config.toml
n_layer = 18
experts_per_token = 4
d_expert = 48
d_shared_expert = 0
normalize_top_k = true
router_logit_norm = 1.0
n_groups = 4
groups_per_token = 1
lr_router = 0.00119
optimizer = "soap_variant"
batch_tokens = 65536
train_tokens = 434700000
dataset = "wikipedia_en"
Below are experts of layer 10 (counted from 0) of a mixture-of-experts language model. Rows are named router (the router's row for the expert), down (a neuron's output weights, with its number) and show model dimensions 0-191. Each number is 128 + 32 x the weight over its row's rms, rounded and kept within 0 to 255. Numbers have three digits each.
After each expert's rows: a language model's description of what the expert responds to; "comes before" lists some tokens at least twice as common just after its tokens as in all text. This comes from a sample of Wikipedia text that the model never trained on. Tokens count by the router's weight.

# expert 23
router:146162175079106173116148160128168101131164197114050105188122086116169112090155130126112158153139094083152053095119144095118155057120176144073127161118114110130156170146097156083135107098147088094143171151142143107147126082137141108097076125192131157089157089104111078149175100142162195137169132194092179152146069136150124116073134110122163070113168087091093126138144104105151138152120111168102114121056143078115097117136129181120142084122103209123118184110139090110161079139119144126154163163123130142158072165086126097108122103164091146128116171107117141156169133181103104094
down0:136141121103107172167049087105133098106098140133069127164073113174116161115116092104139084079116099090118178163200147160159147126151094171113098141153136116133134147176121140115180119103107052168100083126200120139095113150105131092187116155124116123103127172114163112115152171120122098140154077120073135169126064086115141168125160126161157146166143124136133111117120110155149132114155137127104121150138105132116152165153125079114171154099104097188128157104162136124110228110143091101203132138173089101081139054064167149077162153096129115195156131115064127082174153190126139094
down1:151103105148150074137125166094116126078234135135123122149119098129074146189162146141114125172164129097132058111138140117180066161096138101156132172126090077090135110131149128143154124057110114142114115101111111136141141136116167140148145068096172129132116113150129117169102134151189109119146028058169125136129149072127138110102136185126142053074142130131133124096088153141171146222119165159082108172138099156128158154161172079115109116143089103072136140158101110143165141165156106114077073145088072159100141130106133131137078123079088143092104102099156175134068141153126143087
down2:138154112135121139196128128062129113092084087183145173133124158126070080096134156112081144102101113119127153161137086137134141126106124133145140118096088159059149146113158127161106155195110163130117106137154092165123117148199099103093123160103105065130142115100152142101182195175140126117107138184148157187139061084123102144119158107099102118193133162083107151145094117132187109138098129161128123158059068092113134122044039179156111096126154121114091140198150117140106074156090170113092138114127199145114118196119117151173091145090142140139136154106087140067097117102111148111
down3:140189086138103162152165150150159149180138129180103089141032183153143114145144100063137109120061127144116105126139151146166149161075094104092217110088128130109105151159148132155118134146078133122103186174172137128169122126143139133156148155134082143174169131084146098100095157100125063069147114063072085120113112065107089119091098146159146161113121138167080134136169133160121156167129164094114103102084110099135130116154112129131111130145132176132177115166138110138139087202148163106153094112171102169134185131102151075071148165121162081164155173105130141109118045156109078134
down4:137142106143145085074046124088158134119077133089097129139125189097149118094072134117131137131119127135112108174149142107142105133064095084182100138187116152112142175072173156110139163150105167171084143193165134123093156137138154125111113141161178153074138121099097136096166095082141121108149137126153125127134181155146128113111163128068121180174091103122112121101167162148188096143124095071142175125165127124137090113063112131137123129101120122133030140094131091073100094102181095162139097124142113123189122097161146117123116133138190165054085138120124110084089140110102015169
down5:109135131188145090161103060120148113163126148176142159091128113146143204085099157128158094147114145112064178082133077057154169183146163143072151075121149164154152100114115131145093116111131177126113207097084134124156117183146150154171084109112186145166141160148132095116145139088099121125161127083090169086100151154095226153109103114154145100104121112107173120123101114103098089133115138149165094135153082174076080124101133138123113142102120146091124158123100189106115176107108127141145160122174052070176112141134141068189041145108140120126111084100108127106092123111115115150
down6:131134152117138125139156085134155125078169161150177155125111129136201120130134057067177168139101117133113114138056110117131106124214095176151123107145108103115103089036145152092072144165088121130153096194125117122108108141107148219078127094127127140152102104189231080088106111138108150144122100160160181160147171122135107101139114109114090179142087125100147152108180135155136150139086137063178104134139120115122085150104112128190084086188153197143167142113112121133150087120180103115071132142146105128134122084108164094111107106105150115147136090177115147104106144115162117178
down7:123120129102101061157119170156128134184161179101077117074082096150140078168140167109190141151102067175148126121129142137096115148145143120162109090136157148117094147131094141120127169164107086147138075133077144153162177165120171149206115152160112140101117147132136080143104111108094155158132161129169190104146100151144162142110152162117132141144133111119141130102125160087124137206170151140116146112114085148080102081224119205159169115196131164123073095144117186143064152123166124132174130122134095131151106092120114160106112162111106162076085102158198123028095140131166111144
down8:143090136150111092087061150111143177157113141092077117117195091165153107152138136115174159129128212156153157086181112136100109108170110154072106163091080169125135098175191118142133116145071112186127120146076128189107143153093129152130106194076132106105147120153116111147109126106094113187141141119138115093131113144116109196131091116084136082136125165151124093100150096136046149120140152148150037124174135145180134083133129130172131178117154103169151126134112195142103159100162082141112104090120130102116090184102147142089075159199173069128102155116069143105129153128162090108
down9:121138174150145118160089083088103108161098152098089137200147073147126156123081180125178148093157117126166106073136128100101133111106108106116093070103146159136092118165110126106147106083129136163117096147144172157125172091087144136131103127178145129164192140154070115116147132151114151168205144156129187139117141116218091156112074116147154100134109113144111140148157114118166145206127178047098126065111100189064068092091106135181134178183115175089123110178120113149118115125126133108119103131102113117162091149061104174123069125132157127113081138136175089093087135132081111160
It responds to: Coordinates and table numbers
comes before: "\n", "2", "1", " | ", "°N ", "0"

# expert 34
router:121154122095179155131052156151125152128158104155073070127120120146093131165109117147160120114126081151154098108120154150126143139145117080099106154106093086127157172102111095103165157164150080119128146113125134076142154172117158089149091116097079114124160119115102158092140157178110054132091158053107169106057152126132143104150119136135140105113143109174115155150117121150156177139092094127084100163165133098202105078139119183140062116146013023111163135082072149140104126162127127132114092082128159182130103117112080117127112147135090133143165158157095223169127107105123124095
down0:143121134107128123154166115104132127174109080097150145166095126096085150111149108185061131122157160126149114092092164076135168150114140071164104144064131071134111118170078165145121141113108177141138135078134156160138084119119114183110147141143094119141135134147101182090149154156138110113074129188146111141154160193057146158160160120035176155149143124154070134152106070136110121062094107185121144215106082113119137177185114142130151123157017130139126132125100126141082118133159127171141104138118133106130176156148140176101109185119129141106146125159040122106102078097095116098
down1:127150123095050179119176150139111060126162106117052136140041122119111099063151103127102098175117131191191138101146082178124134160119174157145090125171083095137110149122089122064099082130128117160139115122108097119136192164153131111140169127096128107116124090180147117110120138115132129130144108156105133145101059104086171098134124122136122094112119104080170093150169157107116090208156152160130129112074135115130151136160104092133183196098195101107062141099167128092148139133120169162183124116131117098142152129151113054097151130154119175092199140135125148096130105043094122164
down2:097057128119124099093140148114175157149124080056071188126164128117104130117124107111130115147109106089147177190061128125129140108109168173156135118160128112095072145128121143139119164155165151135135152182085170094132130171158127102160187167157120081063136156155162055100074069084094151150126114106195155113155144115121144083122104141094160155090126089141092201112112074146145200112060155111120147121114162118181113130148152135184095073163132090085111117151112173104193112115089160130088111151138101108089070163148106137094149173143150106121106150105162100120122101143125083070
down3:161077108127112170128095112123176092147111106125168074140142102127123106096142125107140180165138147129081119092141094172078146111116132101087170102129087130081207072154159078169161130164108146129151129118116164118086131097150123150121213124158160085146099050080141122149111100051144111135122139098125099126187145116147088069116171111175123171133137123180106173095107084130168092095162150148111113037143127116158110170142165173134134145146186146153150078132111107109106099116170147083119161107144147117104108169174070114146135091181096154174213128091154139168076097080160153134
down4:152084153104115096109173119144078192150093133084122167116131094073147129155117079140168129141104154053098143044203173203168111121188136157127164162077122155118137137118086145127118136135150106090161097085126159170160162170127121127140113112120109150129136102135159122117125165150101094107156128158158142160179213171139119128150117110124118113170147129136101142095159146090231157151148112046101176197105178162164130098178110134163134148104164132144230137128137092146100155149129132152156120115150122129123153114175133079103121126156107090157152148129170071107152172122156072148
down5:101097143215140084111152104170161149107118138104125111124096113172128125079059114135101149162092120101144137154172176176098125154164166176146089118178120116090149195110115089087130154069142085183138076093109146133099101137122144168181068103143090147115093136177139118123155077086111167203158167141119105156147138140116089138111118143160101120138126133149118188152158124087117129124079120089167064151101154143104122131169121147125140099111113124131112090155150187208174120103085119096072147127135126058106076168167134120201107135130129166093150165147088144138128176224127099152
down6:149149110152161148136167180185153131093126121137139164136171105117114095082171138148141086127159149116149075117133090135136114101190177156134098107111116163149112077093059107144141137177136142087120147145114164076133085152110123107167117081171129102162142170142201130132114125144124143105154153134103077115200135149169151094084115118053206083166191162134178100231091161141111146146126189150170122151087157114088140121139110120177148125120129161095144131125142134126076084093155101166136177110128101089180183085124174078155143108186095081128125104112099107179114062163147125124
down7:103080206175082115103050101147107094187135138111148145106105111139059149171083147140136088138135119119093130189129084116146153125079141083134144140167114136156138116173107068145125143138135172130115107170163085129179189100174152092115203126111128079136121117126129108097162138065134121141084105143037082150092156096149093124155138120076112131117150130246099111127145089081130158127144148144114135127138146111134125136146124125163091135089166106116157196132166118134124084126205110075126141129197145062114154114145153096152078131108108102127096081105105122117157136089092130200
down8:186155141092122097087159147104083095138113144143069102060130100126148138160086139151118105061162119144123106136143182100117138135130145081117201167158191166189140147122145165115117133153154124107083057135118123108078182140081118143180100188150184164109143142091140113130211049142102184127129089168109149129078147121115141171154169112098137201157121096133110125109166141105129090154158117170123111119080128085145146170168096140127118163144131139115139120083124168130115113203095112145087065108187137085135094136107122165132161049184128160132080097137124130078124146135124129070
down9:155112191180142145182144176139066052178151128100104146181128112116108161135111170121193171112165135214128048134136164131073112144161066135125156103135197104143132156101113141113151148124120108121171117124018161045175118130106152137114073169179081114153089106105105087119099108146125100151138102149140091167108118088151135093094081148059121123173126096145134123094177111079130123124119182129103131155111160117105152085117118120135111102117087082126144135080160104142071125114127133163133103186157114111095079150123136120178096128143114121114096184157158199139124100123140108144
It responds to: Spaces before numbers
comes before: "1", "2", "0", "3", "4", "5"

# expert 43
router:149130164145137157144049134138093150073153090183142144141139076191133183123113187188104082052160089092133173055108142094182152158133150129149149131127111095112129175148118141090130187112099136104144128136047117090098138118119131168096100100081067170161106144156104111101136109162107125123100194079167137121150084096165133154134115094088113115174131148153098175111116149165092105104112132118125117145185076118115121080130148210163099120134064091142165160099123124069126128151079109119135092181156084169133116125134085163122146109161082142128143131140095106107182108152175184084
down3:123149166114082146117127170137151127174100171134148109086039124094106156157111113122068121164108108100176126108177173143133121107179108107133078162161158127131156144107150131139178140133146136112182145126132098126184115089147092079140119168149134146141120211162167157181139112165089129128099140111045118113089133146085141126110116127157097081146137093144141059152138137172068075131157148140118118105213139161142146191129144084111141138113172138146198162159109138101169102141132117150156202067127137082112178147146150121069175114119141115092173032149099155089078079126154131157
down4:095102166097105109151123140111088094097172115134168210083139152124111174144134187159097153146106066138181127120183121147087156124107118157187150073093138147090155090113130170124150148137154111116132142111143083107174158137189147078169135158111106138116180113111128138150228112095131170120167158130111121172113126119157092134133163115129154134092118110114117167074098122143113156126144150152104074107090138162140111108165108109124164138115083153152187129090077169086186113130008138095112140125111134134132102192134159154148151182220192137171158132107129120146099196177153120107
down5:159078166154158153090140187152167117092110050121172065136118183156119111118117112180173136131152131116178151075111115145096122092129087117202086179158142096090149110131136156134139081126159148165112084101186162146117130123148144145121119116115112112142192158186088113115111166112131143154114066115152126118119104116140231162170130103154105093122093129141195143087130091090186137164181139131163169084182143134094148135159089134225068124164106194096131196099170106136137125123128088093165113112108074100140133157140128105112147104144145132116102106108138157181074088121117116157
down6:160145149139105089149120131162064169160137140104129165182121088134116126203075153167106130100136118119144153113069054154141129154128140159101132204115133155207047123090091155141101119113123138147134120150147166112131163070117138097091138144087046133147124071119144037169129174147151147140095177158162102098154135110115107142141073139125184130104092095136168120142077119117170162104132106145124155159132115077180108141134137054112176217136122108110146096101117139123158145142102076119151156115194133167106105095091131158162126128157112080073122170105100132151103145184088084167
down7:134085160165119175147104129150105168102185085127106098123181118124150142058131127161091122103119166185167095098156060062115138165035086139070108174117143141158118139157056106086158091101080128144081134155120171114144125084120102102140101175122171199137161138185130129123111101106126142153191096185136157141159117141147141132093117119143068134180173109131099090140126113168121113147206143104095129157136082144113141156110171114119114113095133112071118129118099146142147165161085157107168070129117109058165123166112087214160140142120163100150120151130089141148105136074165082139
down8:140102191133122156090166094134201182114127180110134099150107107106145127120148086106139179124131103159128143121114140092152095136159136092178080139061097194136127097168113148065140087147145151030206164106178109101169154154128096147105131141117127117100122116098058122096166116135093091127164181170135105180085156114098085118143074104086140144136095148193142126146105117157147120100117132108112097198114122158143172066083165088090175106166137161116154159150151102115086141126106084100099143112101112131055128103111121132138115116098178171170084080093127105054104146082093149132
down9:147116136170143164113124147093154153145117095142182111069111110157148214083113155045134081182121145129139126149098189113079089073140156106118094086159085110159073133133144115148168166139151196148123099142118083129139082141050130108139160103120149103092098224087146116088138134132136130135110079135157210087097105133106124128149133103120096106105061118121169127115118131065085109163171096080163117174206101142146051094111138117159143096132092169138119160136137169176136162159141138137147122148170129097176118150095130145106108152132178134139133153087140074116163156180155091157
down10:195117090172147088139205078084148152127162091138092128149126084086147128108178145131126111140051152181096092160162153172152171115096090113123133094146160121144110119109115085114101161132123193141180150124120091081124072112080132095178155129128127164136154100086103139189164102084117123113118191107126180109136088144080118068121157141050103170136136098133167142145157147190118080060137118123078135139067106128119086133153094183127081059140161148114126132149129143136202121096098131141107126104159150163163173107124146133156092216136181163114089089161130104128129156146114138136
down11:144080059138134134101117150111084134129146078106195106146099131137150180165224131118094180099106076115108157137162108103156099159180150140113137113135135089140161073129168155125098122101126099111143104123193082117114085171089138060122136161155166199167192167108154092160127129130196130143165153133110106135108128122126151105091142156158127134116185150153142168120066132096181136130134117124163153058096215140163204116082160130139149181135175144112102129124122133137096084130081115107083154091094115117110087096073082097157137144105157125110113180123169125143109095107114120213
down12:166078114100096109100151138150094096028139179149144135161138110108148101150135145146060120175123080143106095078120158154153109173131150145150094147092098137132178125187096105078050131093132089130152105111167132143164127151123141061136144148138157099142156139099181124140108117143185142117123108215182118135168110128117090135078120129128131183121157176138172113136125103137118127091101137116167095143138139134129166056124089107168133135146080138097194088119129153144122085104090049054126156123067152163116130103158096143148219116169107142105122117143169163073200110183103128136
It responds to: Numbers in tables
comes before: " | ", ".", " |", ",", ":", "–"

# expert 44
router:174131158123134201175100148133110148101161145167129162108154132191159159090124193132127049083132098075167176085116167121162152142117164110115123116145096110109105202157118145100098193149116147158098141152063119107107097162106095128114121141090084191166100143167121096117131114175128092155124200141167113155132109148120134122158119068067114164191151114138109159130138149133149110116127083151098115169141108117122117091094175196138090123141064078100161151138128136098118120212074132114143073151162058151102124099137130171109134109171096142152123153111097111134159166150221158086
down1:107151109124148071077115140126104136151168144131105117084088156143112094107084099127166138126129099129093231167088054126165098120177083125130130072140114147139121167121093138160153070121165186080103138125097145168135133118147109135123135111116081150071074084090174110178137130085145111129146096100081119076148199095091108147078148125122123138160156181155110103108073174142151157147116181171125179104168182160187110110121179119086131134150217086169125121115113147191124117162154120074091132126177077084102118123122145122069094153140098100123100056120132150119143142103084126131
down2:136124123126119157095078092109129112122149163116130088148115069116102141101089062085091169105144166146132139101124150193190126221142060117138154107176167162201087092152120161115117104107159167138139099091084169082156123117060159108135110094142121182101071132126104110138162131088154097159116138107128129096104178108086123105113147143094111110105092129164168114099127106114084212117130140088122109169147108141090162106181112145103157084147133082149107133094131154065118155056136128089144120067124151165155096130119093112195218133134212160106156112135115101108137096160103092111
down3:141142124129130090116117078159108172082091085161119142159174132101144189139130106173107080107108155059164076088108100164149215108145158130166139102132110083150114115124112139119162134113137107169123114171056110065138148096160129120097055190148131070158070121110134095073112134102115159150155168159143127136112178120163124175110124073136089144146115125113084114118162100097167121152105138172140144097080123159118207156093088101138164094175083153106115127149159129107101133112124151200177073073213121136164104119149167171081121152160159143106078111092119087165132092148152154096
down4:166164136133135111114149076181113126116112110113112121075115119162094118175145122132133145157153109096131145095145087154204143177161141113154106159109077122124099163123088050081126131072104118147134051094139125160168173135111144143120099180100099107107143120136146124148152127181052101180110132111060185117173055115125147143114142098120127093095110147125143102132130117090084113144109157127152136151122181180051103122150113099151136100118114089167132099112158146139095114128129156104142108175143154111062145123131157173160210150171142132074025169219149087065155166110102124141
down5:179084175069076120140120149166133124055084139158119110161201096155106130080168166082105176123147144121191074114104093092139152107143140107174151115088171101127170147124132118129130163143152129093152159105076136183133132140128103100114111105144140148132134141111141145223135126164102140140124116119158144098113187090162122163089174159117075122099103091090081083129173092135139137146114147143129098157135128123172088079157206157148187178115119092078124108104090177132112098094137197119227100136146139107161155176097157130111171112131106148098130175149100176088128127174118127056
down6:113148052105111067080131162122153088134168119076110104123186115068207148095135116134118165102135158111116082065101181173146107163127092095107135145173113149105155145111105126125148112141169129130183122141173133090103083155096127159112134171138132127128110133147149106099114135089088078048112111126094099116111168137185121119093117133134096132123118151170142184067091136152072072156118122133131139106131108147182163112115087164134120113108140114105125155195085137132135133080177144114101145142159172178042127119127071097091227124100142173127142079180175117142129066073162103172
down7:119150148150161092143141089086157117214083149112133147115203086044098102147159094147083126129125161120076125124122069083103094117109107143098150105105153113098118154132104173146142199119147126157149088117141127098119098139116112120183057128066150161128104150105149140182068107139146139133159135106119083136141180090178134133066170126144129113079155115055105152164104150161137092132105103110099092184124167155094134140130165135110106074176134100141163080104050152112156084168137118155120113096142120151194151123160091146190074079159085171150133087165105131122076115133061108133
down8:158109111075150191061105148145127132098092127148147171139109125132157137104140142115179108089115119106140099207085107118144078099155150101145099137084141147111144134119136103143154146155169129098106184092167118137152143124117114148055171140128122183119156098073129130132088122122099104106163111088150158196191160113141095141093121103088193143107105087116109120151116084132083137181091084172055103100136099145139114009154215095150137139156129125124152166074136105088090145043145105205095149126129070097139081114136122145110100118176170176145095131095157141140147135127115155152
down9:152128101126069129108068134118152089131197118167134169090125146146146174094147080134132185160101130102130131130103165138143161089162155097138148111123105117087054066166158138158138167094129059110090108193207069176126119197078109095113123075077168132148095171175137141108171140087148095111130074088129073118126096085072104166081114149122175127160132135129145137140085093109161081109104108124127188126122153185128122126146063145114095099135126104181136127172192151157135131127103114160088155140148119150167177156191172152154138146136127136083119126111152150145144151139076168189
down10:097101151146176160160156096134156129122109094066140104162094168118114111103150146108112140184187122081148132109063123108169098148109124122121168149088175176126110178131103104140139108103139083127103086182121130168170136136142102153148181121132146079179097154101105172099082159066133115088181116048138180085113110139124104120104166096184160177123138186089099147146160108105132110097107136124127117084145151137180194179125082139163126144128123091096103079228110110101191159136107185086109179115059147119102135150135105126154146182146154110127103139106077084146077121148125088179
It responds to: Dates and clause-linking the
comes before: " | ", " |", ".", ",", "023", "021"

# expert 63
router:111080144153162120108106142112093146073066132097158190135160152115125132121178081204100141133181065079101150167132101125104157101119146176155108143075105140045152142163148076146139170149142154107123083137185133127086172159043102147107121120125155102137125104102098099134140160097110130103084088129126143126146098094155164108091167134094114104102139125102130158093203076087087098144142093155151161096141109161083079128146166128124153100062090169183139139197117149141191171110098127102147094152113128121065123088066139176203121154130152111135144101131110088119140144166117077163
down3:179120149077136126121141150139125189139103116129153094128151160093143137147092066127097084057181176099105152165164117106120160105131129090124168170125111129166104099149183095096162123199129092153172176167129141126070157136100090132125138151133150133101112142114083140116148170128083145184092099165133152181113120085122130106101132099139126118122106096094133142142113083056162080118090124154175148078145109139075148191125163080086091137063085143134183142122172091120149199159131132113211182132083135123098171108117106177185063114125160109156143056092128143189111142122156125165
down4:176157102126156137121164110151105124170131131142141167087136120091086055096090116166161140144139167178166193135086126126145127129179148156079088163119129142126113118101074144139065109115125115187114091065143138129050163166186137103167174091086130139141098196119092105078083101147168115097174102101167094146092127125135152083083112103180162099192099106118109200133088079143123150115134136162124096096125104118078097126116095147162168167188154093163187119094117083130157044161118101131150116125117173126147143172124124111083135137075102178121115183129145108078113128087114165125
down5:152110130196152156155154124144066145136089138135147140164131096108085184151101142116150104071082113110171109124127093120069158174078130139105084087119197147168117156138130159115207161132093123112126198128140092161132172189138162161096133172177086104147164050117101084121093097181154117135169138161084171165148114154117130085096144066117155172144146125114095116151065107185084134118115096141127127210123091119077108165115078141137123149117112169122079084126110120157132175203141130140116087141118123106129142102137165161094074146076066093110117147138083195133134125105127136115
down6:098142149131065080180118145066093135152164118112138140159090110109175169132184125088151144097118150109124131150126084161150123135104120098073174160093141138151149097110188211123101112136110070143105088142161108077140076104146081114171117189182097122134076075165084130136127135124126157144187154111121163107126148133113123114136069127115087112133091148163095119139124123097182143072091071136153082156096186110114197124113171092120145112163204076087116167130128078174129073185119081142063134154130173154124123150204155111105144123097126143118124086149150081142137084139183112140
down7:126107151148131127129166140118101149084217129071141205171133176105128170130137113108112095143134102053157143148116134092123056123123159100183090169132126136085059135104098132125142096131178105130108160177066125118154079061113145103113124162191096106183110168150144119079119156095133086117125134162079148135126112120119118103140108162144146186113133087077119132174188129122105157093123139121109117138108136103075144178145089130107188131135124133109096102095165128094143059052180091142087156127120054113163115097073072137101172096156172093106138104200119112093106171148131099133
down8:187110132086103085176160143106128111241142150132110158176118148137123143097113125193150150139100093135093140145115085176117101072148065113156127142149182197125117086112094121175101139090148147163143114120118125090069163115143137149094091125099142130140117153153107204088129094084177126118136111142152105107149158119068180123122055099130104169165132186117181159077142095118099157154097145142126066129159173130118157128140062122085127112141182176155139144133158125176146134105070160130078098099115158072181125147138104088122145165083102152102151093125146126098151129030142151099
down9:133203134138179115158146150166112146109141183152088090125126122122138162191112099142167152039147097103150161067137123130103153154144068145126105131100120173136124124141136152106130104129160112161109162083135082112126106120172080113138172152087149120147107059170072126095136119132154152104119084157137126073107092174111177098175106165048068133107082086135160105153154173137110133131121219130177066121142138187133156111070173140162086193111132135115096148065150133120175170150127114126151141174135130076164171167118148083155121109102145125172120109143115127196073142099153111079
down10:128117109129060096120086114128055157115094132149122110138150165152177138074089130099088114139125135126125188166124159116137104099120101044125131152117130092123155132130114090086094177111107160048139155108081162116151156087220173116091142137107147083135058159155066111073108082187151133142110178048095092131014128104086066105125122136167143174211176135121170104123166160127127117106124156135139141140135145140177075092148142135120141161117123097130106102149142118142154132131126185182106163135160147109119126115130149152181145183142149128143153130145175121100149154156158154091
down11:136106148142125169129105135140094175061195173171128197143123117108148119126099103128143113098097138144159103120093154133178089169108144108146102108111165103131064104146131084110123182136111166076115134108125142121109119128101130125107131171146107091091187119184155166155126190154109138136143135134140118168124127123107106076053094148158130146180126131087171159112058104148174066129119181155126121072198124109224068082147091169134171110152068140105118106148124152117155125119081090129205109114143140155216158130120119180156119105123097154141150136108097154114158096085139108034
down12:114110109167143101050128167188092196088139128145189118172089126101133106109129140127055081155118130181154109189157140093148157112181097159149121118139077146091164139131074129108164041104072147135148176125142151158192121157148127127157085124133073132127135092108164097091109109193153157134110164150101209146146168151169089134141114103140100113089186100124107112177079130056145121172118091093140162090168109123068142140114107120114101169088167150152126131192182118158109162112098172089186128113122173118114097135143143129150135125091119130113065115134130191161164125129101153126
It responds to: Year digit endings
comes before: "–", ", ", ".", ")", "\n", " |"

# expert 52
router:105078117164133141129087114089151128057090118049185203117100147147130122098159076129122171106155074056116146164093115146129137099122167207071115122087124144050159153127137103116132174167136147075170089103188125160092152204024146107131148144120181098139114107121119121083131143096111129109113071134132093160176177111163155103093146148114156140120149118101127104090191103124091120115127128095138134103143082188061084134124181094125155155128109182141135100173103142117150149150092162125147128159080115182071122117086160170161134142127144133098145129128095088124132144158142123153
down3:117056101112103104116128071114000097148119147094161170160112104114093069132145179106142164199118127057118151172123097159155157117146156138072148121154061194133171153139067116176162140107137109117092116136131106164132145088147105120071088114146183179112157110129140118149117131085097119133126124118125121131094163160134110170117131128113105094094113110128085134162143161121141145101051137147085128106157123076095093115107105134187123158119078143141096170160163134154109093159117075151093159156140085148079150108072170118119124180117130114167123153155106171142154190177063167085
down4:146118154127157140165122154114108147082090148167182087124136129085168140076102106177118102162112121063130176162139122134141139142165083109198125137082129168112145140099145155126112123187189120081140097114113145132152097153168144140123129142120192173117194080126164097153155130131144134130144182092114132115121120167112135065197180112178204065079127137127160103123135071169108140105133115126097135063101110095118084102135167152171162145154196127154095109102125116170093177107161070058068105088093167124115162156162107136152100148098100198102122126172095099126079142143154069159
down5:158121088117191163125133102137144118109111105044098136166098174168114130131144162110082139172114112103128151094108161090099125070115157155128120160132122118162108120064185140143135079110190075165140103109019121146111102153113109084125120129113118145055140121111088139137122116197094174150116076147069100122113141116130103110136104156111172197072106125032098162128157146122110163148090087075144112135135106137134113100075108161165133097111156111115101177119090073073103154091116050091094109149106139148120049122136084164129146173102124165164151171140131125149085093153136128101
down6:088122157111089119131114114068150137120170098113102150158107140185135135070101151142126115137120106090118164172176158110112125131131136148148086159138079121147067115154136035128145150055109082154130151113086098179154159155128125159180205119126149172155082125105117137066104129146155145080091159153148143123126061116126163163071143132178148202145154077132092156173197137125138100186147149159118105176117153151120091128175096183120118135171115129106134117096077120110115119059152157151166141059132175191158102137116101122142113153082138136110081044119111087078152096146096157153
down7:145158150162154120097083125122179120110150121129137147169125122152076141196124161096144130145120094177180136172084074089145069198109121124151137062140118114174115113115140100130168134113186154087142158095111117109052101123135166206136074087118102144124095082132105141157137145112146150131119098147166139153125190120105146087139121151086119126082167143152146128101143150175142160112187162131143150125175104140171156109146104168117113098146132065199109068121149049135119208134162109103153151202136173099160178100068097089104106086144103092169181117156174119089146124146134163165
down8:087131098183153188135124149154157102101128106097117104077059139131077115121126170117161149129129070126148227114162187081134110167155116063134094136096094156128134105157070191160174136160131141100096095106162118129085147129132149110125166135146112120127118083141102159160132160208138160121100138101090113165093163165145126102140134119147156117094119089153082146122047121171165150064146073107118116068151118162165122146118037143157198181132164103150103108164129033111110143108166180188105150127119111154115084114130121128117122075153144102153110116144095095126098124182137114123
down9:109119089181131136098133124099154140166151109160139111125131135116157136138166171076170123168147132128129134106167127108072141175106132114115164131128103104079121101105150129157170093105147103124193142127150111121148145195083131055141090143189238134126102101117146085142117100109156134114098145171108125139133129132150053078114127169200143162101164196139163134170125116131157188122185139135141150049144167150202173092131141074157088189112158094169088136088152135124101193154152113151088146134118068083128166160135159133116135133115166110093080047168140151120148080150103136167
down10:161173164183094076150127151119122156087158119126119115158128134187109132119130121112112120181113186107150129115123125120113067113124111122071170099119125172161054124148132100126159135147165185087144117122067096109191124109094100055082117154135101205127095130140124127095091143128186111071121087084076147104098107140124141094212085121116127157121139125175180091194154088143177097118131136090170131120191136143140112157105185180111127091183126136139187142120102097107166110127133083145133127090121129172081168158125140110173116125144183137090150105131162163185092146210189160131
down11:146129203123061060107089123143131095107098059106101153228154061137150124132158121180140103131089140173112098140123193155145051135158131184181101180119098136150130107123124116149161158125130142091127129127116184143137083138110127087131108161130133094176092144169116099118138170124118152149112162106154120163123138123182111145110145120184152146082146105162162144107155118165098193071106133148167116155104144088139108163080072113119109106166123145156103124106125118108075149104105164133110110118089168234108085170086106116072169139137131121126188085129122083103141182140191139074
down12:149123158128141181168116194129119151135163135112127169165125169121122167131103141151104077131142157058150161086109104082078168132163100080093139125161180125133117101102128177113105169145167111152111190111115175128059171152131171099147099124162160131169142143131172092116181119172191037110099058138100145191135145156108103061083150118167115080123188144157129144091084124132156114136067171142138164151128137145102197188120078139137156208081144172067128174095178153183133139130139186091147164135090134117136112142188110108126130107149117135114129147129128130125118125089113146143
It responds to: Year digit completions
comes before: ", ", "–", " |", ".", ")", " | "